Experts of a small language model.
Size: 8 layers, width 128, vocabulary 9570, 12M parameters.
Below are experts of layer 5 (counted from 0) of a mixture-of-experts language model. Rows are named router (the router's row for the expert), down (a neuron's output weights, with its number) and show model dimensions 0-127. Each number is 128 + 32 x the weight over its row's rms, rounded and kept within 0 to 255. Numbers have three digits each.
After each expert's rows: "comes before" lists some tokens at least twice as common just after its tokens as in all text. This comes from a sample of Wikipedia text that the model never trained on. Tokens count by the router's weight.

# expert 43
router:144063191112100158076156132162181092142153123147141106136098144144164105150186131070118147101157146150068128098107101134152100121086106119116088092169090112160157129124115160080156138194146119123090143116097135171083091149136059099103148110157131124141116162129139102119091199102091098150112111067101153089139157149099174114171120115116180148188131151150101218132117168072165099126190
down0:146177143075130133096123093141163164100143157051116094147103111131154136168121093087125102149181087149157098081110150124136113154145153144113153124188194177106109071121189138095139116146066086130106143130166171212126163106116119101133191101078093172129060188154132129094131140129131059148210156099144074145115120146139080141088141094118098125113155148154120117110093109087113136137152
down1:153172067108122073142098111191167121142111140098091135138105198120107185154118119121137125151139113094066092154172055181169126060141095099099130136124145204163195175104122120123135100096150109133156140133135101177156158148129104128042145058165126144151125096158112127114104130164135082133110173185200079175081122117141121121109113129090172109092108168118104140128117103139148111154128
down2:135077102106119117119131170078133125136105134088131118166129109124106120102147148192161112093153077155129171111155147101084088137126162084135183129151125103129166115167132126156143081168131139195131158146174147082139203087137113182068143203148198135133126185108084151118192118141160121143061094140152125135108112093093131144076114111120114163095171043109086135164141100115091131183094
down3:142174141139078147134146127099133132152133135093127124099102197086154107115109150172125183085076145106099082124103142148166118144124097056135114190190187075093145101115171112093148167092077139129098123152092131091109146127102121089137112116143180207153105171141124148117114205091124121131126164154152110067135086118124115174199128109118122077126057092117195114156104155102136109175120
comes before: ", ", ". ", ".", ": ", "\n", "\" "

# expert 48
router:158186075162145129137189120114159025150128125155154126132130162128166089113115140092177089144125113062132145117146128141155095121089178111140097120115175167165121117129101143155123055137121123211131146101081060148129093140143143199118110177139113119050101106134148163104124092147157099156141109154067150086081133179071124154189113136110113130171121158089140097102128083157121138129153
down0:167159085161106177093106096127079133037150160059163151147126143131142119140141150168102108121106140149179126102118172099025146124111128157152108159139108129088106093118142158088102119169077115168096083137096125117098102176093153183127131119147169127175105117119102122165110151111163095165171144143128150132121136156159125169186100148074106086038163090178125115144120060150113154137091
down1:139144108105108136163133122172094127080134137210121111098120136110125113081187105094193136156108072132134175101128075059066169218168161088109112118134091147113087158062143127108109126117154161116101172087173157133152210184101101112113122136156177124147107135173140128149098047103132144124181143172157127136124059123097151111125145161100156130120121164105119107133129092108127082113141
down2:148103093154075100078139110077095114100151158124090125122114124149144106252190087116117106153125127112104172102180080161142128034073126064136183064116145099171162127101100084108098115112117167111053121133162124120146156139141136153136152088134091145121172114203158103102140134136144135162135106148087131107146126125132179136135068156157107131124176120116101112079108130161163119117153
down3:166119134093115152097121069128141069127147077124102132088138186152147148152184150130112070133162128102111141157125098126164108101128129181177141104160188137120134117171106136120131068124060086109148117125169172190068119079174167118124135138079091114153104103104081165080119100087154116174141106143092187097150159107119155119148159169221088110055142150113106095106137084115108098103144
comes before: "of ", "and ", "in ", "for ", "to ", "was "

# expert 5
router:135188143118131150164096147123149039143117109109167138066138095161155078143157149128144145158149162108173184117139139085144107145047131179116105157143038166142106178129086109044105149163127121150196152175097129107148126169116112098106086108109085098168148084092134085154111165129089134157152117104167142121136154176100085094122133100140113119130127104144113158219134137093153136157100
down0:188152162164112122094166096129126094045056147114116069154142160177116133139187119097130128146125137127113119098157133072132096103092141170140107152162150153152085163143149131122132158044142187149097098084121205094098137125179111151120121166130095171136174110121080179107113103134058141178135141152097074131174116181104138150089089116149161092113123171186132088156137121110150101104148
down1:104120154122116101132086129104102153120120057158112150131115130121128193117130139168122098135140126140149127093160162146180183145182090091177111130044142166126099162070154088145037180096148106095171116081143161102134142162148162079117080131169153132152108097164090075070123169213132161090068123124128086135083120142117134120111172145109108120102158087130099103127141159166134159171088
down2:129168116108131113122097184108139112095129097097150089147150174157118107154124101123178056136088129198126129084155086105115114100146125097147133109121124109109122088122145121125117139072079128173217139157212135087120172129103168094081157136050139091095091156121102085139182145118117133102167138089108151208083055150110143144107145106216148098150151172095143131108121108162133139107116
down3:119233113094090129133095138053120204137121162102067131095103088146132097131133149152129140090048100096208145134067148135142119166104140146120070142152106053100126150138181175131115145111126067050097164134098139124130150110121142149181095156131183120111095123069162147099131106103110098140127100103166136176178143111144125113083120153080147159116175096102126129122127130134117147146138
comes before: ": ", ", ", "\n", ". ", "==", "'"

# expert 52
router:162166099179087145117170111107153052094132146155099109124122144158179125139101134065178125076125126074099118100155121167185151124100153096130088085125152161136100125106153135171133129110133114148106111065101038214124103161159137157108133142172121081090112146125106145105155111138176118139124131167068135136103101181093122133210119151117093168143123163068136095076198086125130146148129
down0:143138135100084149193131148112094162068085092099179114103086090095122160087151173176151163178076136118098130182084122070154144119165107158136083091166130166107116128126054135125166092110175132195166146103089119076078120150137139146152153202150163156106105109134111188113115082130148121152174183141100160109071164156080134132156144124132121114130179102120157089168145108118149115102165
down1:109128113101089108092184126145133092051083135127113126124101106109118155153135167196157118141140103075130145159127143174030102111127116079082157123131071188094133073180175114105122105126115111131108148161132082073183149145091120133146167130074147168140142104144156088093181112138139098153110145126123039147162090160167102072128126112153140098138110168067115078127098169128112092127095
down2:139172213173167118111094146121158125103099118162108182140128140155155117190118125093155152171062112152086142131123144121128056087101095203121145137043134151159108133098082086160113092125122126108051159126119099092153110146112146127185176120140122114165150150167118196160111070138120170147123117146091081150125092110121140116140132133198105144139197161114145162124145080127158116108070
down3:134119068092144133183143182120160135173187048167153215149106107139174087160102126129057085141109097160119139122119117164126102134187096120099162138128153121196156155120127089118104109115133098085115143162170169100118127119106129150157147133145159192154088119115161136066117088130155070087185124126134100086129135101162174166170127070121102136116148143121096186144107093154170133190117
comes before: "of ", "and ", "in ", "to ", "for ", "("

# expert 20
router:153111133158119179116078075182111041143139106123131094077101099188156132090069091130149137116162106161093126103156168166198159095108110137153091117117121144150171164139120145140117137176151097175100100082190156157135130125148071092106103089165108162134116143075125145128104210098155136114097138107113174131180159158087104105156119185138100080123113128204099193096142139119138124129142
down0:111184157074146152119115103156158131121057212049180114138126175072148123104106143141098118116151113147155107148145105114085124101145073128099101113162071116154123142089130103070061117144180134159062146157116143147154151149143135190083165131100098138077140068124106103167091098152126126190154116120146130124151178156108142136103152127099106120130145125061097139170183167069154135113086
down1:101121150199109188111170186116110154109100150117137146174104139139103119079094126152083147110153159139090113124143086129161209081106132149097106119111149112150094104120150126078162175126147091099121073109209131104147157117167105086094081160181105145183122098075120106118100133106093104136204150100105144088148172116184125105161142090159073158117088091080149139174150192140113097120139
down2:154095069142149160124168159191145143131100116206131229116135188162088091164107156143147133085111095160081173113140164140142061164096089142114109102140157154130148154161127168130092124141138119153056114139072066147096126157160120130163143128152155053117153127136101102183163142150156165097125089139141107072133186113135094107155110113148101160161109103115120126158084141091168116105186
down3:100070112121080113159134107150171162121124112116127125173127158115141168163159144121151032089121061109115118110065205072141096123156067123075188113174168128117148119126130111133127150091130123150110165056128122131143066146114111080173180169136186161133105157131135149116109156109149075112108171164158128042172121154104105118166148110145134139118160130084149109123123122188160090085133
comes before: ", ", ". ", "ing ", "ed ", ".", "s "

# expert 24
router:104184097196112149137158113128056131079096117123163103132104140131081164194096172089160097149184076178116128146139141108125088121140080106110185122151146141111107091136100174167159115137129070146096146148112149184120122065152151151145131118118123117093187105114129138073106101145095148178150144084101119086117063127169149192163097202130150106121100177094156108118160111076110114104180
down0:120177190081126124130127069178100123124136126160123146159155082188147164125136135140156127125090148063102069098124099077116137145204106095173140143118049111127185123179055115096170117150189122126177128145137130113130124151095073145152120177050109124137120135129137122126182109108069099143127120127143140153075166121186189135122162106098144103129132181057141169128115145132149097145120
down1:176104177143157111093156138095128163100065113126145146097121174161061154131121116084102089111134116116102161123158140192137091151129129113091080138150165098090118142148199123088116124138148129149154113136142177176139115137142115099121084161127118135124141148140167174170132156114149134070101093126108213070154107132148149089094168098179153194012095172142131126070111127155112106071144
down2:111121182055052117089102176130094103107129111082155143127132121103125128101146140128129099126145142092059150144136082139109150102133102149133092170099130110149119142152115125185133124137126133107160162161105173129186106107119223134146135141133132197103078084080131079123188157211105134066151124082164061151159120166077141115105080149099108144139165165160193117121154154118078135103120
down3:075100131164136216139119147105144112137129067127169154131104065148117163157137180125188147167168173061109160156144117168108153125114124152130109139153108097107116150117121177213126135118088152133127158146151132117138143160123193089057175159140188173088118171170065123135144118143136075137112154195141169134126139111129123112108151158174109046139156093097086156131130117135088182122115
comes before: "he ", "the ", "and ", "was ", "is ", "it "

# expert 28
router:147147089188161128163158159118075115113122161119152159099126171162135089108164065101154134031052175072152202162113186130111156134139106114145151149110150164162097131125173156124108170129096180076209088131118102099111172151136144124138176088108117115108117123107131092147122099193184142136101136146134094120126152116135086093119134172120117165088095125152134083069160104100089112098134
down0:134084083083130139116139150168110145165112115118080076129160144094127210105168099163178100122107134172096107130145089131127107175129104173121095121090193095111062191113166103144178128191138142137126161069115118243151146154118120066088090126128176142080123137135133152085159113155129146116057166148117132112135139182150161133130119135128205101120121147145136133136139093139071125141107
down1:101135156127084098138149139155174176124130115084098120124170168132119119156118087137109147129162076143118096121157147120173110115099071076100095109106097050161127154129055165154132062166122101118137119110087161115200092112130146078055107106144160056128166104121148160124183111105114133131102150126134123131149126066092148159212096116149143099163155076112165055105063111115156141130110
down2:111130117090098135025117062104116138137120087152211105166078107096138093112194098129155192127170126072108100107117119136170116123148144090123100093193106119145111124120197146148138115129174214071130091131120133141164107144112141107113083102179146059165204153120143106080141165133141116118165110114132113141087114104117072096129165138144160133183119080128124117122115154121138142164101
down3:107172181092142126144138116092104123111117136112073110149115108140189141090127146141148158125107153157063128064131158149099111112112148130100142094149054149157146167146127118125126125122146080014127186139137121192160116113123065074163120141114169088084131109109064075156132153124156211135160144170163101158095121107184121157112167121171111146130163170169187109157168108127144097124105
comes before: "| ", "|", "(", "/ ", "km", "m "

# expert 0
router:167098154108121119082109046181155111105131138154144100116118129111151149102068092175153139107131099148092148086136115158135173127122088159143088115136137170123175137100095128142197086125120104160149125056186083118124158137106081137111129050180172146139093134118155151122129193150144111129076087109223154100147100155103149089151095200143097101163113171168123156170084129105152140111100
down0:108141169127128122161111079129118155098122105149092144147143062152202132133161162134128111125197116118118142116066093133122179142118175151103098120107151146134175202139063150100137110095151108175080132134125098105103116135114070127123110107110082132147088102208062164081141170123106139093117091121139149138160131154131177169086081119188098132165077098105090075185164137158127094169069
down1:136178128180133112125101167133201104108125177180141102141129106143180074151158158090128148148081149149139151192136071102142190101112163123117178128086105096117097167129100147186121136148125112180098110140028099106126131142183122107158108143108123078170107123101107070119143048139132153163147162124119171103165147123134142129066141128162101183072153090116163108117078153134163105107085
down2:180109103121106173145127148132166115153096134165160202120031174161134165102107142122131089066178105130130162124141119066093116152121109096135168116135176151125136123138067071108115183165065114146116112124151172180154116144135148108152109117137155117137101143148117151086133140157100092125140140076096111083148067066134111162152151098181083080167132085146143096137154165136213148087167
down3:138164130194128114171148082080098137170119132068108082131145148099149154117127118143182134145188102133158128168084100072155153176130070146114125121115149123144062117134053170151098107149090154142078121115149124133137067131170129151152138087137191110158119101097160102093160174111158144145161118102139167137129101087048135140123177106163127156144113102149150140093078104085156127114019
comes before: ", ", ". ", "'", "t ", "-", "ed "

# expert 45
router:141068128172166145151150170167133048086106175099112115117153152149139108095142147159093075108125183134132156079140111112109101082063128156150193138117056157165101149115184170049123154165129126081132143167148110111142149150125124074115158107089137163141118111099103103162073122138141089156165149083128100127140161080090112131103132174180156120121133094186181143090168131065143144119167
down0:148127144133120142118131167101119126106124122111075125119039106079177083136126135162122068148115090093066094117126148131132178151124079129077059114176150114102175109053138149190096091108138090129137088060097123112143176136153128196103129157200118169141101152129162089123092154091124146113143135129132101119122154153136143099149185140103073152052195167123132132140125158165101150131177
down1:142110085133140158091142156124201165142104169110123151133132109110099112064122158129182075170157113154170137175162171141105098100159111084132106145107145127105143093137135117128130122107115090111093087113086147078128185077145152138122138122111141061143064057170112131111139148143116121098053129086197102112089134124118148176152084180134143162124080142114077113051200097178100117127082
down2:084121126124128139122160073140038188130160092149121152128106136180124144177171155107107112089077121108092110188089087092120136121133128135124210090109175142117097058153167104159125156101108199117079066174103085089139102133145122128119090136126165153136151173144150120153124098107085057087156121138059144144119122166122072155132113157150171147086144093079142128117089137149157102155099
down3:127153146095117148130093116163193196076109076158076137147139134123103168122126158145111121116138108167150129161140130163090150189152120098149105188140178119173134056189117111118137103117116153154079104164089146166144158136140108114171050105174147125176102114085146179089136102137124123153127118105115100096131081153098159107136173111089175187131111126144174168098156093104128159125239
comes before: ".", ", ", ",", "–", "°", "0"

# expert 63
router:171138084119089168157121130124092167147125147104122130089128151146134124159147178151142107132157160172096197052157084126100127138128124130099188148156125129063083113124105118116177084067173128085170125121154167196141060144122158120106104123101102075119189123197167122133163145096071100155105103107147096084138092150142134114082114088077198179138132152096158162112101132154157106104163
down0:123102109139095164105118144148193121112124152156133127160122117163100132133089150071122134140066121118058133189143107177123149177182118065115182154119149085140124137134130098252134164129112139174096125159124109105080120154147163157149092159130062143133115101144165136092159104165074076123142081170103089164161155117125088147132124049157130186089124179137102134117102143100084137112141
down1:219069106169104144081134119169141145111091173129151199146159160070129070095115112112129123128148109088129093124111052107136154066157125105117130151146139164132117125123100116079116112182144182128105122175116133147090104130103118115082080109105082176082142120174091120122153157186125144136195152107174146151133160139080064104142123075156118144119098169169091174143111200120110118094109
down2:148137117138091128065111136099163135175143120102129134092143095131134104148167101111121140131133110111088157151123062102096122112114115167130101155143100048093131140178102084143157110074079202114151144096114169119154129160100124152109175153121228139142124193111124142152118034118168117095102110217116167139151140091066099121161107169113122085156079175135170128108088167167128157136134
down3:156172132093132132117141093110103153137068124142181109149145072155176142122103098114169135114129128071083150129110148079158123137183095129154076145154130057183125142154139142163142102126076139169125121169097103095113165096180075172133078105164129184087100191199192155128157155128133090130158071126101175150069126130123136105136096146113157078132123172077122107082097187147155131097125
comes before: "The ", "- ", "| ", "In ", "He ", "=="

# expert 17
router:193125152100122166092070121170131118079165144124175100138129080158100170155122141148105108078193135152138118130131128153164167088080127076098089064145094068115154158159086145103116165177139106110118141145149100179133141170160100134096086138142097144141136110197082064118139219154115130145109188111157173129196181162111141126119131171142110093115096112122086147104110156087138080121138
down0:157097105116132193099161172104098147158126154153085096066085157153131108138140124166081136069175111131136056135086166139110135114101124157123077122186096122115149068109159136083110176131172098131109104134119101122075128134131198144070126072120113088097120061100174079095170160164134146069103107132161114067159114107097158091124120140127103145194126104195140125141160114105138168088134
down1:100155091132094145149190178136114086111096180137128175105061108136139205093196124147171097135147108101144173110149117174167171179151112165105137182106148103077097101092160113122140196140136108111086122107139082119102100110173094127117136083119161161113166155119150124176140120131120120134105169180123076094168103123115053102095164133123086087104145155049131154132092118068150128167121
down2:133131166061100144162147089113159112108146177147130098157111127125144099151142101109096117106116085149147091114124178135103119124078102163226150153101167147063077140147168161152116134102161164177089127129079159068126134153116168133166142125165086162061138157159093118136144207141188181094125138138099114103098053118180191127092132126161089154171140120170116130140079123092113135152099
down3:138114114165096045078146100157130154117119144139061190122123123100131138094215080162143133139126083133183078090166100127104134152070178176139195091150159102152162102098128152132170112174130113110084060118111142105155109115107091097125162065082153185156163155130090152111107173141149135112127179141102119135102121157058176080123074115108095110162119105126138132163137139111162130160130
comes before: ", ", ". ", "\" ", ".", "ing ", "-"

# expert 44
router:131128110104158142138138173143141042138090164124093115112089159145174136148149110109144097124136177087134201168127122094112100101115112178084106122142087150139110219159164150075078157175141143105157119156109159127111160127155092123094167072115139145119098083105108078122067156199075114182158138083140118141159154157094126073109130175160123111089120102154120184109129157050166143118145
down0:124172081098160102109113116222109175156113131188118179136137061151106150080120160159090158171104166161131170176085073124135109174109161134158128120098152104136086098152166091123181151138059159106044155151079117111095185144151077093077104117136137137133110117154106137175096176154135165094156179124161086112115095149120145119164170162124115116153141123089144135141126074140142169137145
down1:129122100177125112131114132143124106089143150135100152113117161105170114111125169051106112160123192121181084149137156156171136193095169100177171135134094162119166113112098095131157134168144130074082134121162115119104139143129152060090163184146148154109115125125103161192091167128167102169141161174089157124136194158084175134145150161131125090199074157124103160198137075081138094089144
down2:107127122165069157170109172120116121123101215111093186123177151180129155155132116089103169108091120145132153095142166090114155071132076169174129120082130117172070096130200199123105123141179138143160116144117140194079158157198127117099125127113144072094129061167141124124081116124116201187161114140123122131090116146093137127089128076144110167095097136114145144150101167123114124112158
down3:145078112070136134107143147180129139129140196151151087148168099156084108199096135149106109141091145173116158163203132130124042121106073107114058134114098090187165059086118078128124079155127146150129074107152105120127101125160111109133124123108108123090117088108133127104158181083142145116151153129119084131100071218154145134080122130148118130154067115151164083124111132081094164138133
comes before: ", ", ".", "–", ". ", ")", ") "

# expert 34
router:186067178120127118114083055186145140141147120164160134126146105116143159110113182164068130119146114175070153107093095144150123154058139069112094088181165090131187114124152130083151112124109101112117073093185129118103147118080065130154171125134138127190117125142165137138124195079105082105141116080145146101138064123078152139103141101165101137164127109147104177195129145132139135158141
down0:103105159169158119119093111162131134063105137124110111142096170139218110134140113128081108157107134178123124155137175117168129088119070128157124134055118105102107099142119169125140083098148102109165138136122098143123148130062155177030176157152079141105078101095093094121117164113172113123109101096215117184111135188140131114079092130098067113072141122132150140100120147129059123153157
down1:109147109071127097120115188142194139087091103178115107130186150184089133138139125094134242131101114093114108141118122108081190101125146106141105099162184066124197118159115172109129135130121126083132120113053111091092148122140106101107100101140159107141083180131154147119194214093128165075111140120144054116139101135167132140126102125093152130152104142154155096120124162146153122091143
down2:130110134155147109128136160138154090150164160094130046141138121120147085102131101147143126120135065140168117090157087127099151119112113130126167144139060110103145146091114124185160132127083124169192192195165145170125101173094175183083102105098109119118136120148104135118119107140145126079128140150106196084171110126083139144204117104152106159035166072156115143120134148139109163131033
down3:131097083146057212176114151077156135154113142098076086165124131146156147146112073127137135179109160171112107159151112112092166097110119179112105078128124117131139106149108120120154099117126135133124117161057108091197163194125128124101091127106098132153134086151063091104150099107035134123151131137135177192125179194088095111155075137119092116063139110128163089154129158117144140099140
comes before: ", ", "'", "o ", "t ", "y ", "a"

# expert 1
router:157158088129093124159210127156149095135111130173145151155111194138151064104149115079154159091149145120161192123117107156127121143133164162106097142132146155107088108138161140167146121084133127070136114046104127091091126149151147155113168199080158050106090104149125102142171103145115118116094154144077127174083102157088126127163102108094095195134091184073119103077142075154154154108139
down0:096073047171116143122105182103146107129115133091132112181149144169137138089167153160121069104187098121187143171129133171131151126103172142122144108104101097114072126131164162093085093152087130148140190082104138123125085085204066153118196140174068108124185060146167160086137110128157131169151136153103126138106164136106108162133106177154103060142138145122131101095102142108120100138123
down1:119141125079142211129150139147063071151154087127071130145110109067138154156186124141138094105138114134057113068158110100150156065132144123105166119142111143129133124214101135146085146166078092140162135081118146155119127095115148098133169150076115123179154120145122061152099078146190151125124122148125160156093135144183162073113127116178118088134141075111181170144116075085142144137168
down2:147125110169203116165163147069174126123179111160162135155130149116124108135138068139142162153115129181178128107177145135180183112124155086105136144127118083163069138120113155073124181164154155168071167087107171083116139155166106108148138127091137146109121131120152138152138113149091083150150076083143150143106142103132133174102205180134156105127135146116080159185097047139071098145185
down3:101117086133119203110120201144132129129106125171090096149097105128122150155128065143189116142172151099129118112135149110139120131112098083137107090182139107170124118128121071208125158108064079158136134112141111156104147134158131174101056101134156104074137160166190171062143025137151134125099118115105113118147122143133146083151140085089146166128186107161156091197123124120126169148164
comes before: "(", "| ", "and ", "in ", "is ", "="

# expert 25
router:138121090104129063143117120130142126133155137144113130193103125112200124087125193136133097099089127103125167158156059173126113158101164139100112113151145113095121107083115144139100097104102102088117127076147082097136112150156140171162180193053155095146127124188144128132188112123113150124174126153124112151079072138128120147172157129129108157130083197084099099098193067164077096172186
down0:091136111102067142120165094143157128216085148157125141136102060113172101151162147090152138107075143126130103171098097138103106121138106157180101100121088093190118170146109130115119128091171143135123130139111118139084112134160110109138085139158095159098083149136134101134167098047186110114174061163137187108122073125185160183198128100087119172180138089118129067099146156127094147136109
down1:142066071150078124092172049126090176117149131141146115149135094101192134173105131142086084113150131104133132134116112133107128116139132102061145093184110142110104078136145114111108123116119070092124098105179132150169147103154076170145119145103066164147166104135123136075121041171148119150179115094115112152146215078135104117140159202124092093126130116066108110098116122141140155072165
down2:128119084084114141110127116133141053153076178149088143153149143122148048138129084110145182134121114152123128110141127156075120143148053153104142130144125158118151141092150140116134144217125197104166123141161113121114142117105141141132112136088101152138132140074106123074158125118170140168096095106163128134113018188140178100116137095129104181135152064123215173109131108182165174137132
down3:117150123158136139083125164176059115181136127096125143158124151067200153113172112153132140117139119057098099077109078082112074111078142130131119057106140131122128110149179095119109173089124142087091118175079151172116152169116174145148126119106138119122155097115160104111146147108101083117217126129105156166103101110085145193128138142122159119094076127118106148158161071110134108182044
comes before: "| ", "(", "and ", "was ", "K", "|"

# expert 19
router:081148109095153140191077136159087152083122091121153118121109111124080113156158139089158137151121073122077111143145163134094138092160096075174187138093145129122191118135098079165098110139177173148110131142177170148112098103149126179110144143069126105111195110139087110098047122151156081099096097159140110195132101064186119159172121082144135151156156124172161131117149107135161085150086
down0:119160189123145108102126129078137144103222068172119131150104145134108154168105146119134173089083162135137100107158103136113144114131175164123158196120154121096142110148109075190131124064094132161124153091157145143096038145160215118128118115148119153120080124141092111155132059140123114131115072144142102072082147133112109157135092055090129112184076132152147175144110127116090163126160
down1:166149149168063187128068127063091098128150080146147092103153114162173114111170103114073085166072185106123134091125119078172130157155116137134191162126059070120120151141118158117155124117116137154149122159092085130113099124086155068110131145142135089090143115142095118102162113138116069124161109132132173195082173143127148142136116163128124106103146117085075066118157107103101105183201
down2:173071091112097122179129134105132140151122147111150100170113146154111104121194072100166132108164093116169138105103178176143085164113067152121148137149104130137106149108143197083031114109113143134131132056114127128047147106088166171105112186115124122086131131131115125120119189072125134138107151119117094132119097154093165135197154162191075100116119112153155149105130166163161201142123
down3:094191040128094095104059131116131091120127157103176074084133044223120139158093133106098125153137110143153072097172141132112139110097109103098121096072144157187125127140136136133154088145073137122106136163097140105150114104151101132096090094098144141137126109137151146076086096129210136131079154126142116148166115126106169110140088082093101120103201132167115075148167072106138133127123
comes before: "the ", "a ", "an ", "also ", "not ", "well "

# expert 15
router:162090155101098168131094131152111113067058104088097161099154158155132040095109145143178143130138145126133173065160100134105119124137110159104184130141132149153108092123140150059169129093133126098109105148153149110136073153148154118125147106129099090084167126132144134150179123192075114167135109102100127201206117143175116080076181094150178096107124100084172139181128135169165164116112
down0:096134154100110115159161178095146150084118129119130099130117070108118094207215121165125136089175123126121079151125160145138160135148097100073104116138168137103173130102124157183150084156139153148083117152130088140158161121176102109105090200105169115167127173140133150099147172083146158112061163146167170202132119110130126115111172123122124180080108113171090114092096103217112148094134
down1:116066148114166136069165130140119167072117101133153146121088111148157145149193130149140138169167155131142110138093087109124108104160117096114087100155087104096114108135179137076104137138095207182119140120087115145048114144139106169093123128113077184180168127084160051143141118130153108149118140080118205124096131141194154125138143124173140137159091070129165106106220129150155115155141
down2:139098149107183108107134237110125168108099172121098115107116127096102176159075159130131130124157153140096134166149126121142163051214114117166166087115137140054177075114099128214093166124161155108102110128173079143140170131141149108115130170137104108108140166116071142129083087102134112112125163170114095101163092129164139143091065125121180144124147108172169141128114093121148096137173
down3:133059038099149089090158102118178138113103142113165117111169121072141087156105164168184116161108116100163099189112085108153110102116111109147162113155165134113151135135144137064140144083136111149133075175087207165161066145117168119140169109115094109151161087111170117094175094186124116116073097154137150127125137121118149159188146086103146144141164111092156121102138143153108158066069
comes before: "\n", "\n\n", "- ", "S", "See ", "History"

# expert 35
router:167101145164197136107103135144133168141105108119130083147095106170090150150105134146149142145184074140115165100148095117136117179178169172094141137146129040094095188137163167174113152148112111089164090109113159118159075147122128131119090154058096136136157130112163121166167123162131147064152144157055095118109149162078080097173146116115151131084101106088126102222129153089145129118083
down0:138133128135138085168121139149117117119103131154140139109057130143149096119101134105150136113137149100157118124125121139133138144161112145195242131136129133157091132122131091099138145123110106152070089137104100163168154114157030120108092054134136100100046131149090137150132170082144176169130089143075112120085175162107161193155101182152075151107190097189152097121151114166079134106107
down1:199146117155109145171154126143133076161135134132105106123083176076107121150128154129137174095072101136150107133152151195089058147159051074140154095139103120125087122142151113146070140122090103119152153113076170130120073194098124122165137151136120120105145148122161110070151091067103131159147095123145154156061103169137112170164135148134138112120159150082163122087132187106218176164147
down2:089135097156175092113165107194109107125142085147162132122152136088101148139100176091091160152169139155084172113158145148096130101141140172185149190142151082102138148125109187100115152122114137130154101140130181125108132164100178132094120075094080119112103167067147163105164130198088159171067111121168102191124155192120095104166148139141142113106148136158080130147142178070122199122083
down3:126117147186076169114123136133082123085118163114136108158129153144132116160168121113174090083096101164119065128140114121148137131086094146101103133055179190104169158147081109133131086142148181128102131150130102106113140083103165075146116095136109142115123140123131164120200118145179214073107190162082189157105133131138182136150158111140122091127124141167210114090165118175176136138071
comes before: "s ", "t ", "s", "\" ", "m ", "York "

# expert 8
router:170183113169122146187176103124132060114144136122148128147131134119178086112155167096172136141145143087127132182131156092117093100086146105101107121124128168115099104131108118138142109116091137181112100132106097144075106134197143217105147191154115123104116108120121095064148087156184099183145160162073151102093111159067075170195086133106070118098130186118107111123161072115143098135111
down0:080118153138167146120146097103155149088136110127097102127126149160184144091133145164102137132120144083096184148073120130152102142052070182086097130121110119129093105110097150180199110133099190128156126127076084138067116107088123140161173136150073115123134094122117183104124132183106093188184109157144135130073134173088077135136089190122161152102094062079124097168170152107153139133132
down1:103104148071069147139156155153126166123095139067173099139144113183130136124166090104114121084082118077107113095125158117149139120059144122183121136107121116147158097192112158131132124197124139141100019118176107078146098116121105094121154055126139114102095139068164131120153158149139128203168142137142079126161102166123179098149133160159059082082101084153145130126132140111163100134153
down2:155136069131183158117100106147138115110127086150176096047136111146109097133118132099127110117113076111129114082118141110151098131153097107095146113133172126088104109133110134122063145151075117119164141148135116140135049146110188113113189166178129104110098090113055079081132033116097095138152125106168209098104080166130142130177120123180118107140135125147144113088147104086208120184145
down3:145153200110165189084132099110097095113137046143113169109131127090097201078167122158131187158109091150149121107092100158170102137100160141160122124118109125118108113101147160115177162077071156130145135076124118089120176116095071105150181187139091172159194135162091112101138144134139122159149117140138081098143117167124127135130107150105115076094166174094129068081110102170093146072148
comes before: "of ", "in ", "and ", "to ", "for ", "were "

# expert 26
router:121143104084112164169114166127117160119128147136121196080178159159132115157103140139073089142108080154067159064134085111122185084163146163103165180127101127090083113131131127087127119105156128143205112111129156182157115111075143145156122127162107077154163100187176140147142121127071085148156096121141108124164041066115145155158101102048178095144127121105110145097108129146150120105172
down0:122126171203102153140098173093102141104142144143101103098110189113157125084121080146090122154176142148105136148121078129079179152135185119154108119105140180135110101105077132033114127087095084155121091120108124130089095127079160134103152153139135091135098081122136095085123062167165116160129151113167156148167136151121179156067145140220152116098160096159089127167158075103075122136149
down1:171127095075130077174098094096167115113112118129108152088185132118138099084158122127071151084167122170110132087134042138165106088102086093115122129086148126115109123137090153098126149110077123101144157097075173129140140165086084166111074158096171086120110084060094137133110190145121117105090143129142173096157145120049134122155159159113112089089113147157146202096097073137142156130088
down2:160140165076174138131153125071156156113116102105162098129124117124131147132127132087159148154142103085114110116096114096118143111149142177150190129118122136118164139180110114063141154124079167183120145104112181096157134102075173104142139145119156143123160138118078166080122055127110148164185094074097103167056063109108098158141115039063119101140164105137113188138134203113176102104122
down3:109124119157166088125158159075172149113095132111125136093113129132133085134131091112101124114149113120148122131122100201105098095170107123109125125106134158143191198175134078194154121107159158111141142086173191113178124134139137068221112090168066142097128159100082096128116187090091087119095171129077073144171079061171122128107121133129182120112138107162167095131133138093092108113099
comes before: "- ", "| ", "The ", "==", "In ", "== "